Below are experts of layer 9 (counted from 0) of a mixture-of-experts language model. Rows are named router (the router's row for the expert), gate (a neuron's input weights, with its number), up (a neuron's input weights, with its number), down (a neuron's output weights, with its number) and show model dimensions 64-95. Each number is 128 + 32 x the weight over its row's rms, rounded and kept within 0 to 255.
Before each expert's rows: "comes after" lists some tokens at least twice as common just before its tokens as in all text. This comes from a sample of Wikipedia text that the model never trained on. Tokens count by the router's weight.

# expert 107
comes after: " the", " a", " and", " of", ",", "|"
router [130 148 110 114 178 166 129 151 174  92  92  72  79 103  95 106 118 174 165  77  75 154 168 116 163 143 123 109 114 128 110 174]
gate0 [125 152 142 215 128  93 129 142 119 130 160 154 120 169 137  59 118 135 106  86  87  18  98 164  30 141 132 124  72 106 144 103]
up0 [132  99 128  81 126 157 120 170 137 126 143 129 155 122  98 142 113 132 120 109 105 133  54 113 208  90 121 138  75 118 158 133]
down0 [127 132 110  97 206 184 140 126 104 153 145 122 127 181 142 122 120 120 171  64  87 140 122  95 144 180 114  65 203 126 112 131]
gate1 [223 189 133 127 142 124  94 159  92 126 126 146 126 115 161 135 118 154 114 124 153 138 133 223 158 122 130  91 140 102 138 107]
up1 [113 120 128 111 106 124 143 136 143 126 136 116 111  90 167 155 129  68  94 115 104  79 126  57  69 117 141 137 110 182 144 116]
down1 [138  95 173 123 121 177 177 105 101 137 113 109 130 146 134 124  94 134 104 101 135  75 181 114 100 102 133 117 158 157 140 145]
gate2 [116 110 137 185 171 118 156 125  76 166 126 186 144 133 144 120 133 147 136 209  98 104  91 176 106 129 122 106 106 165 168  85]
up2 [194 127 128  90 130 151 127 105 168 149 105 126 115 118 175 104 133 127 163  95 151 149 181 108 100 163 124 116 129 122 132 178]
down2 [153  78 145 104 125 159 160 135 173 123 151 116 149 144 154 147 114 115 113 186 172 123 118 153 157 170 157 139  88 136 130 122]
gate3 [ 53 176  86  68  64 153 119  99 156 130 146  67 199 122 124  49 164 165 153 128 174 113 131 142 146 128 125 134 130 104 135 130]
up3 [106 113 100 138 191 143 164 142 121 144 238 111  53  79 128 108 145 195 142 146 183 159  73 127 112 127 146 118  96 135 157 145]
down3 [ 68 123 141  48 127 140 138 127 162 116 119 133  91 143 118  81 187 124 175 176 124 126  79 161 145 166 146 185  52 155 112 135]
gate4 [168 149 103 149 136  77 132 117 130 124  88  97 155 113 152 124 178  95 139 157 111 129 120 123 197 152 179 132 149  98 119 128]
up4 [114 145 135 129 137 108 119 144 130 120  89  62  76 121 169 114  82 130 104 130  52 115 123  97  93 125 116 138 130 158 255  72]
down4 [124 133  98 109 129 118 154 107 104 127 153 143 124 170 125 140 103 131 109 138 203 129 122  22 180 120 125 136  75 112 130 127]
gate5 [101  67 168 147  71  38 172 146 117 123 142 113  88  97 138 115 131 126 140 121 120 205 108 146 226 137 102  83 215 100 100 170]
up5 [149 106 131 171 128 155 146 158 128 148 122 123 101  71 116 131 133 140 125  96  27 133 119  96 128 129 102 150 121 213 115 179]
down5 [126 122  55 133 142 146 113 204 112 120 140 106 129 135  92 129 130 130 122 109 110  62 147 200 106 152 101 178 130 144 129 130]
gate6 [120 175 147 124 119 122  86  65 116 141  73  98  83 150 132 103 121 128 132 127 156 110 132 195 143 192 151 130 161 154 159 100]
up6 [127 122 128 123 147 129 152 172 199 124 152 126 105 192 129 110 129  35  89 100  66 143 155 134  88 132 132 152 172 163 138 131]
down6 [121 176 128 110  65 128 145 120 145 140 145 129 106 143 159  38 192  94 149 149  81 159 123 128 125  99 123 133 147 126 209 114]
gate7 [ 96 106 123 133 140 129 231 136 125 121  45 141 149 162 137 115 185 141 148 144 121 120 138  95 131 129 123 119 112 139 126 124]
up7 [ 49 132 134 169  94 138 177 195  99 146 122 144  66 147 118 121 107  92 110 132 104  88  98 114 128 124 156 183 118 127 161  97]
down7 [207 147 129 123 128 154 174 129 126  82 134 150 148 104 142  44 138 155 102 173 196  90 146 120 156 126 130 122 162 103 133 122]
gate8 [155 115  51 200 126 133 133 102 127 138 132 168  89  82 220  93 124 182 104  89 123 139 116  63 192 144 126  84 166 141 184 179]
up8 [114 116 133 137 128 103 126 109 163 157 124 128 141 137 161 153 128 141 116  95 120 144 127 103 131 126 124  80 110 127 117 137]
down8 [118 151  97 168  80 161 105  46 125 128 144  64 131 118 105 136  80 149 161 118 136 114 154 148  99 145  82 129 141 131 136 118]
gate9 [129 104 134 121  96 129 125 105 120 167 132 145  90 121 128 162 129 116 119 135 128 131 128 130 100 144 147 112 162 109  49 190]
up9 [132 127 132 132 123 114 110 106  60 132 174  92  62 128 118 120  84 130  80 200 129 106  90 141 138 104 120 131 110  69 168 174]
down9 [110  75 124 131 125 120 162 113 160  74 127 182 207 125 142 104  45 132 176 199 147 151 143 146 109 116 151 145 125 152 114 131]
gate10 [128  94 164 132 162 129 134 205 130 159 153 167 125 120 158 119  93 129 129 127 135 131  77 130 146 124 138 128 137 142 128 152]
up10 [168 125 151  25 126 138 105 142 129  25 125 127  58 124 163 128 137  97 119 198 126 119  81 134 130 102 141 119 110 124 220 115]
down10 [129 134 145 102 124 123 149 130  39 132 158 134 126  45  96 128 117 113 142 127 201 127  81 130 126 108 119 128  94  98 127 127]
gate11 [125 123 146 136 192 129 103 181 119 228 139 116 197 122 129 155 142  85 128 173  91 111 105  86 120 120 178 132 151 140 140 119]
up11 [184 135 140  88 130 125 150  54 158 107 144 104 152  90 152 126 119 152 128 184 129 126 209  88 189 157 116 127 133 137 126 100]
down11 [ 88 123 147  82 214 149 145 110 141 204 138 134  52 110 135  74 141  87 123 110 128 119 128 122 132 156 159 147 128 131  99 128]
gate12 [182 133 137 122 128 110 148 151 118 133  98 106 122 112  79 145 127 119 146 168 155 119 108 202  67 183  91 135  96 130 132 136]
up12 [ 73 131 149 140 137 143 159 111  91 130  75 147 180 156 149 139 124  62 141 141 140 109 115 115 114 115 131  97 114 206 116 127]
down12 [125 144 127 106 118 167 109  80 167 132 174  96 141 131 129 193 124 202 150 170  99  97 133 120  46 132 126 121 181 206 112 122]
gate13 [121 152 144 119 122  76  84 127 153 127 168 145 107 128 173 250 150 120 118 148 129 133  75 204 108  96 127  78 131 119 150 151]
up13 [144 141 183 149 116 158 137 137  88  72 132 128 122 118  89 131 135 114 127 119  85 127 174 141 158 124 114 132 111 165 148 123]
down13 [ 85 127 130 116 121 134 139 108 128 129 108 141 136 183 117 200 202 126 164 132  88 115 133 140 213 104 142 180 120 103 142 122]
gate14 [ 98 128 126 151 117  84 127 109  44 167 192 119  82 116 103 126 174 128 130  88 134 128 122 176 149 118 113 164 160  95 128 123]
up14 [136  88 121 142 106  96 181 134 125 159 126  55 138 172  90 134  99  57  91 119 154 143  95 129  64 131 114 192 125 119  25 129]
down14 [134 129 154 129 136 132 102 128 121 129 165 121 163 148 123 139 148 123 118 200 103 160 130  85 174  67 108 126 145 159 130 105]
gate15 [122 125 107 118  37 128 121 140 145 106 100 128 125 173 135 113 101 124 134 127 154  70  96 123 135 111 139 128 166 136 124 181]
up15 [102 114 135 165  92 168 171  90 130 157  96 113 227 104 130 111 207 183  98 132 123 199 241 150 112 131 115 182  95 129 132 177]
down15 [133  80 156 132  71 101 128 134 183 135 155 124 128 121 128 125 171 132 117 134 200 160 138 150 216 154 190 126 123 133 138 128]
gate16 [136 128 235 172 107 128 122 166 112 130 127 123 124 114 144   0  83 110 133 121 131 130 124  85 119 124 110  72 145 146 105 162]
up16 [136 149 125 201 138 175 112 132  97 159 111 236 143 140  82  75  98 136 153 131 131 100 101 107 112 158 133 143 131 161 124 131]
down16 [241 104 134 108 124 123 112 190 125  56 139 199 154  79 150 153 174 161 120 119 123 136 141 161 165 127 141  98 117 166  71 111]
gate17 [130 141 157 118  96 139 188  60 129 152 121 105 160 158 153  36 126 159 164 143  80 126 155 121 115 141  84  88 136 158 147 135]
up17 [127  83 115 114 126 125 123 201 160 183 125 135 108 159 122 117  38 145 104 137 172 105 161 125 136 132 116 127 128 174 101 105]
down17 [142 126  89  94 110 132 148 145  91 153  35 130 144 143 115 120 191 131 134  71 114 135  92 156 144 138 146 133 126 128 133 218]
gate18 [106  87 142 147 132 102 148 140 133 125 123 127 124 169 118 193 130  49 168 112 131 147  43 112 134  72 135 130 128 149 138 128]
up18 [ 92  95 179  96 148 116 103 178 129 182 102 128  80 128 167  85  77 109 102 146 159 172 214 184 216 163 154 116 145 112 119 182]
down18 [139 140 123  88 134 115 167 159 131 142 132 117 111 120 116 128 125 108  75 121 109 134 151 133 114 154 142  74 195 141 120 184]
gate19 [121 184 132 142 150 187  96 114 167 128  54 136  76 126 171 127 213 131 131 124 128 125 114 132 128 117 161 114 125 113 132 183]
up19 [130  82 128 126 145 123 176 103 110 192 145 171 133 128 136  12 145 180 133 138 141 127 151 172 152 134 114 131 151 128 139 108]
down19 [147 124 125 140 115 139  32 144 137 122 136 100 131 190 150 128 137 125 136 176 109 130 128 155 132  77 208 126 124 130  84 125]
gate20 [ 74  87 131 151 136  78  98 135 127 162 113 119 154 153 126 146  97 143 154 120 111 116 213 168 133 120 137 100 130 140 137 125]
up20 [120 126 132 100  95 145 129 163 209 124 145  95 143  83 138 175  84 132 104 141 126 120  67 126 125 129 193 156 125 129  73 127]
down20 [167 120 125  97 128 128 149 158 125 164 128 128 166 127 136 152 192 114 147 135 144 129  52 170  93 129 135 106 149 121 126 135]
gate21 [126 130 173 126 111 188  85 127 122 100 114  63 122 149 157 131 164 132 158 102  88  77 119 152 128 128 115 102 168 130 130 120]
up21 [128 105 137  73 119  90  94 146 153   6 131 128  75 159 100 130 131 145 100 120 132  97  75  84  78 137 130 129 126 153 124 108]
down21 [104 103  58 115 231 167 111 103 159 107 135  59 141  72 209 119 122  96 127 109  90 167 130  78 125 139 108 179  81 127 132  66]
gate22 [173  19 101  89 101 128 132 142  99 211 139 106 110 159 131 104 131 129 129 128 153 102 138 160 154 125 129  90 143  40 145 155]
up22 [110 140  96 130 145 121 136 121 153 126 127 139  87 106 130 127 120 123 120 131  97 122 129  92 141 140 160 152 125  63 129 145]
down22 [116 118 138 145 136 255 128 123 121 115 109 123 134 126 134 119 117 114 176 170 106 134 137 109 132 148 138  55 125  98 123 142]
gate23 [ 50 157 195 172 129 167 118 121 103 134 120 112 165 113 103 117 214 126  25  76 151  79 170 104 106 132 133 103 124 126 198 157]
up23 [200 132 127  88 127  92 140  84 110 128 147 171  73  91 158 101 125 117 129 143 111 133 140 146  88 150 165 120 127 105  48 143]
down23 [104 108 146 130 127 165 129 124 186  47 128 139 144 111  73  44 128 133 128 168 130 178 152 197  33 135 127 128 103 153 122  73]
gate24 [153  95 147 117 155  76 100  90  74 130 149 201 130 128 156 108 130 102 139 127 125 103 134 130 137 122 123 165 200 126 126  77]
up24 [ 95 104  68 108 150  63 125 119 131 159 127 187 115 142 132 129  62 127 146 138 137 128 164 104 182 156 109 141 118  93 130 137]
down24 [134  96 132 108 116 167  74 171  87 181 204 179 127 136 124 110  99 128 144 142 129 114 148  87 123 126 170 128 138 129 141 131]
gate25 [118 139 117 188  75  84 128 171 161 129 147 134 107 137 146 118 150 129 127  78 106 139 128  79 128 125 126 103 115 131 133 126]
up25 [166 130 121 129 135 101 122 128 141 125 131  99  72  77 120 101 104 126 129  78 137 137 158 148 123  69 100 108 116 156 134 128]
down25 [117 133 143 206 187  95  97 134 143 130  97 147 128 133 104 130 167 125 124 102 113 111 155 128 166 128 136 153 110 203 129  75]
gate26 [123 101 122 146 127 129 194 133 126 135 103 117 171 140 193 137 139 126  99 118 135  93 118 229  85 112 131 153 126 133  96 130]
up26 [134 130 101 133  48  90  66 134 188 127 131  64 155 121 127 146 132 169  75  98  78  95 184 174  60 100 110 135 114 127 125 113]
down26 [109 196  39 153 119 201 117 101 127 121 128 120 187 130  70 105 133 103 126 128 110 209 118 129  82 100 111 110 127 126 124 121]
gate27 [150 159  81  43 162 135 157  65 117 128 105 137 123 110 153  99 128 121 125 123 105 143 159 108 131  90 136 126 166 107 111 129]
up27 [118  91  85 180 112 121 121 172 176 103  97 139  99 116 121 124  58 122  34 134 120 123 124  82 147 138 161 169 155 143 136 127]
down27 [171 125  91  92 132 140 110 147  91 226 126 134 124 159 133 105 118 143 134 136  65  85 140 129  70 110 136 132 126  95 173 117]
gate28 [157 129 121 111 128 116  90 114 111 118 172 162 120 152  79  50 118  78 166 116 137  57  92 151 127 106  98 167 116 123 133 103]
up28 [ 94 147  93  92 120 116 106 143 127 106  75 167 128 167 180 132  76  54 143 136 123  93 180 108 169 147 142 227  95 125 169 178]
down28 [130 127  75  85 132 133 126  82  92 113  87 188 100 128 111 118  87 115 127 149  92 137 156 137 146 119 140 166 157 127 122 146]
gate29 [133 119 118  95 118 122  99  88  83 152 125 142 129 153 116  77 127 168 126 146 121 121 188 133 140 117 207 105  99  50 130 169]
up29 [110 127 210 144  72 139  99 170 230 137  79 105 101 148 142 131 128 187 169 135 146 125 132 117 134 148 132 133 123 173  97 104]
down29 [123 136 117 133  67 124 143 159 137 148 107 129 132 155 129 132 190 133 122 140 164 125 150 116 172 143 114 183 129 109 102  59]
gate30 [159  96 129 125  78 119 138 138 122 163 125 129 130 132 130 121 127  96 151  97 145 126 128 144 183 129 206 141 166 189 114 129]
up30 [ 70 134  78 131 163 190 124  49  50 132 128 143  83 121 203 136 127 129 140 150 137 138  81 109 139 135 142 123 119 199 124 129]
down30 [105  94 123 131 180 132 126 101  45 152 114  31 138  69 148 144 129  42 132  93 153 104 196  70 138 125 133 130 130 162 127 107]
gate31 [123 132  80  83 131 119 127 147  80 131  27 135 111 167 108 127 159 129  50 131 126 111 127 127 185 171 131  61 124 130 145  39]
up31 [180 124 113 126 120 143  98 125 156  85 134  30 134 124  88 127 104 141 137 118 139 144 159 142 110 145  93 119 162 118 134  86]
down31 [130 144 118 132  61 117  98 214 124 121 138 153 117 129 163 135 136 116 144 144 178 130 122 110 101 122 166 110 132 111 173 139]
gate32 [130 121 131 128 169 133 135 188 112 135  36 127 128 214 151  92 138 123 140 190 117 128 143 149 113 153 136 131 186 168 114 121]
up32 [154 169 165 142  51 131 130 131 124 123 144 113 183 151 177 165 172 112 153 155 105 176 155 117 154 158 139 179 134 128 126 169]
down32 [131 136 179 127 129 153 137 135 118 206  99 190 147 105 129 199 204 115 131 122 115 128 113 113 132 132  86 118 131 110  52 128]
gate33 [120 115 140 119 105 163 139 123 113 110 128 115 161 125 121 137 128 128 147  84 151 126 123 116  72 180  75 115 101  33  98 125]
up33 [183 203 135 123 131 133 143 125 177 141 144 125 203 127 126 135 108  99 124  64 167  98  67 173 109 128 150 133  93 106 127 126]
down33 [126 180 131 132 137 131 168 125 142  94 173 169 170 143  61  79 197 121 108 160 157 129  63 131  80 124 161 133 118 120  80 146]
gate34 [ 39 123 131  95 125 162 116  77 126 145 136  91 141 187  89  96 122  85 129 124 158  68  97 188 111 130 131 114 115 129  84 123]
up34 [109 124  82 123  95 129 122 171 118 116 124 104 141 129 179 134 103 129 152 132 128  82 165  85 129 103 129  80 150 125 119 154]
down34 [165 137 172 195 126 126 117  80 113 129  96 175 168 134 155 142  78 129  75 141 217 141 181 123  83 119 129 108 159 120 141  60]
gate35 [108 192 148 183 168 140 126 119 133 118 114 103 137 134 107 118 159 102 125 155 152 207 152 193 132 145 194 126 133 122 124 111]
up35 [114 142 147 116  98 130 147 175 129 119 101 123 127 135  77 134  84 125 137 147 185 137 185 129 143 108 124 110  80 118 113 180]
down35 [159 135 128  98 127 128 129 124 147 172 128 124 167 120  75  99  66 116 135   8 105 120 117 117 125 137 142 140 136 134 137 199]
gate36 [ 92 135 142 108 128  50 218 106 140 108 122  78 143 116 117 185 164 129 162 175 130 156 129 110 140  77 146 103 115 126 152 154]
up36 [ 94  86 128 127 104 130 115 148 125 112 195 155 148 122 124 175 165 118 129 118 125 119 125  75 118 123 118 143 102 100 119  41]
down36 [127  82  92  88 105  92 161 116 130 217 159 130  90 147 148 123 146 124 203 104 132 135 128 131 126 136 131 129 132 112 133  63]
gate37 [132 120 175 109 136 115 136 124 140 142 128 118 116 126 176 112 179 125 120 152 133 142  95 143 178 132 148  94 117 107  32 129]
up37 [140 163 127 130 114 152 145 173 142 138 128 128 168  64 124 121 128 114 129 139 181 122 160 126 129 123 150 161 133 134 101 109]
down37 [168 102 151 128  72 118 141 110 141 142 132 190 160 118 192 127 103 174 118 132 121 139 128 221 123  98  92 174 153 136 127  52]
gate38 [149 129 161 164 149  31 115 137  96 127 121 125  93 100 158 152  92 114 119 135 115 154 158 143 168 139 127 133 122 124 146 127]
up38 [136 115  73 114 126 144 128 111 112 175 136 121 126 127 129 125 127 129 125 129 183 149 138 153 116 128  99 116 118 162  92 109]
down38 [133 120 155 119 179 181 180  97 133  86 117 134 126 127 101 139 123 123  97 128 122  93 125 124 160 127 111 153 122  96 131 139]
gate39 [120 117 180 139 134 133 121 130 143  78 128 162 101 145 109 137 202 104 147 106 143 140 101 145 127 181 119 127 146 141 182 132]
up39 [163 156 129 125  20 195 150 151 152 158 134 163 130 166 103 159 129 151 182  83 144 124 113 221  97  86 181 116 125  65 132 158]
down39 [131 128 126  60 124 141 131 102 115  97 115 135 255 127 121 117 150 184 123 107 150 124 140 111 163  37 170 122 142 143 181 131]
gate40 [171 143 166 143 135 120 123 160 143  98 117 123 110 147 102 107  94 126 115 150  63 115 125 122 124 175 128 139 200 141 139 115]
up40 [201  63 129 138 146 161 133 173 153 183 103 130 117 113 102 136 166 134 130 172 142 126 134  75 123 136 208 146 155  91 124 125]
down40 [139 143 145 184 114  96 126 143 131 112 142 142 160  90 113  86  71 113  74 129 137 107 118 172 169 128 132  81 170 128 201 146]
gate41 [153 114 141 150 228  95 110 119 137 126 209 126  95 213 128 145 136 117 144 131 129 148 169 126 187 132 149 123 132 189 114 108]
up41 [ 61 121 118 126 168 104  93 138  56 128 102 128 138 150 140 155  91 202 121 100 127  72 117  84 130 136 175 128  79 145 151 149]
down41 [214 113 139  87 120 182 134 130 138 209 161 113 166 128 134  75 140 119 125 145 122  91 132 128 155 123 114  80 127 133 126 146]
gate42 [ 81 119  88 102  47 146 103 117 158 124 156 111 123 156  72 121 144 127 128  72 235 146 128 162 128 131  94  69 169 143 163 125]
up42 [123 232 127 136 119 125 101  87 133 127 129 122 145 130  81 162 165 154 144  91  96  62 153  87 124 150 166  78 174 129 124 127]
down42 [123 234 124 170 161 154  65 121 156 115 137 127 165 127 128 133 104 123 148 122 143 132 133 128 135 166 144 184 108 128 126  95]
gate43 [131 111 175 117  45 119  95 217 123 149 180 156 112 125 126 129 134 114 122 108  98 134 110 106 135 127 152 186 185 127  44 165]
up43 [125 129 149 120 171 121 165 112 120 144 136 133  66  46 101 143 109 132 163 122 138 108 113  96 129 109  97  63  62  91 186  59]
down43 [115 152 124 168 150 153  64 138  91 124 129 138 131  89 109 124 123 110 109  86   0 172 102  70 167 131 115 151 100 130 131 154]
gate44 [149  52 162 107 138 185 114 113 122 167 173 173  76 146 145  50 131 136 136 128 118 139 132 161 179 187  60 150 150  66 125 188]
up44 [127 144 142  98  53 114 136 139 150 149 143 124 125 154 126  77 127 135 133  93 130 153 126 159 249 135 137 123 143 140 155 116]
down44 [119 101 130  89  92  93 109 171 130  48 113  89 115 135 100  70 177  97  79 135  14 128 115 168 118 123 157 204 140 137 107 157]
gate45 [122 132 154 123 132 144  85 132 135 135 164 139 134 139 106 169 131 116 183 201 111 102 155 162 128  40 123 115 129 144 198 134]
up45 [100 169 135 113 139 123 131 110 125  99 172 168 149 152  97 118 131 150 161 136 162 100 176 206 148 167 144 186  85 119 171 124]
down45 [ 76 146 120 127 120 137  97 109 112 136 116 137 173 136 112 147  62 101  84 133 128  82  85 157 129 101 126 126 188 121 128 122]
gate46 [149 125 113 134 124 128  91  35  86 211 131 126 130 130 129  11 162 128  93 150 107 144 125 127  58 116 120 136 128 131 148 197]
up46 [179 116 117 111 161 121 143 118 150  94 128 125 143 133 178 159 199 123 133 135 129 191 116 149 129  96 130 128 129 112  46  97]
down46 [130 124 117 135 157  53 161 128 130 144 106 128 122 205 151 137  58 133 105 154  90 147 123   0 124 110 123 152 162 101 105 156]
gate47 [ 63 134 158 123 112 127 120 118 121 100  61 123 126 103 123 113 186 148 134 159 142 154 105 159 184 127 131 125 128 167 175  90]
up47 [142 168 117  89 121 186 134 139 122 128 160 105 106 135 100 108 128 123 127 136 127 111 143 126 125 136 195 126 150 117 119 125]
down47 [137 135 124  96 121 122  69 124 121 180 122 128 123 101 132 125 198 127  98 146 130 123 178  80 137  75 130 127 126  86 126 114]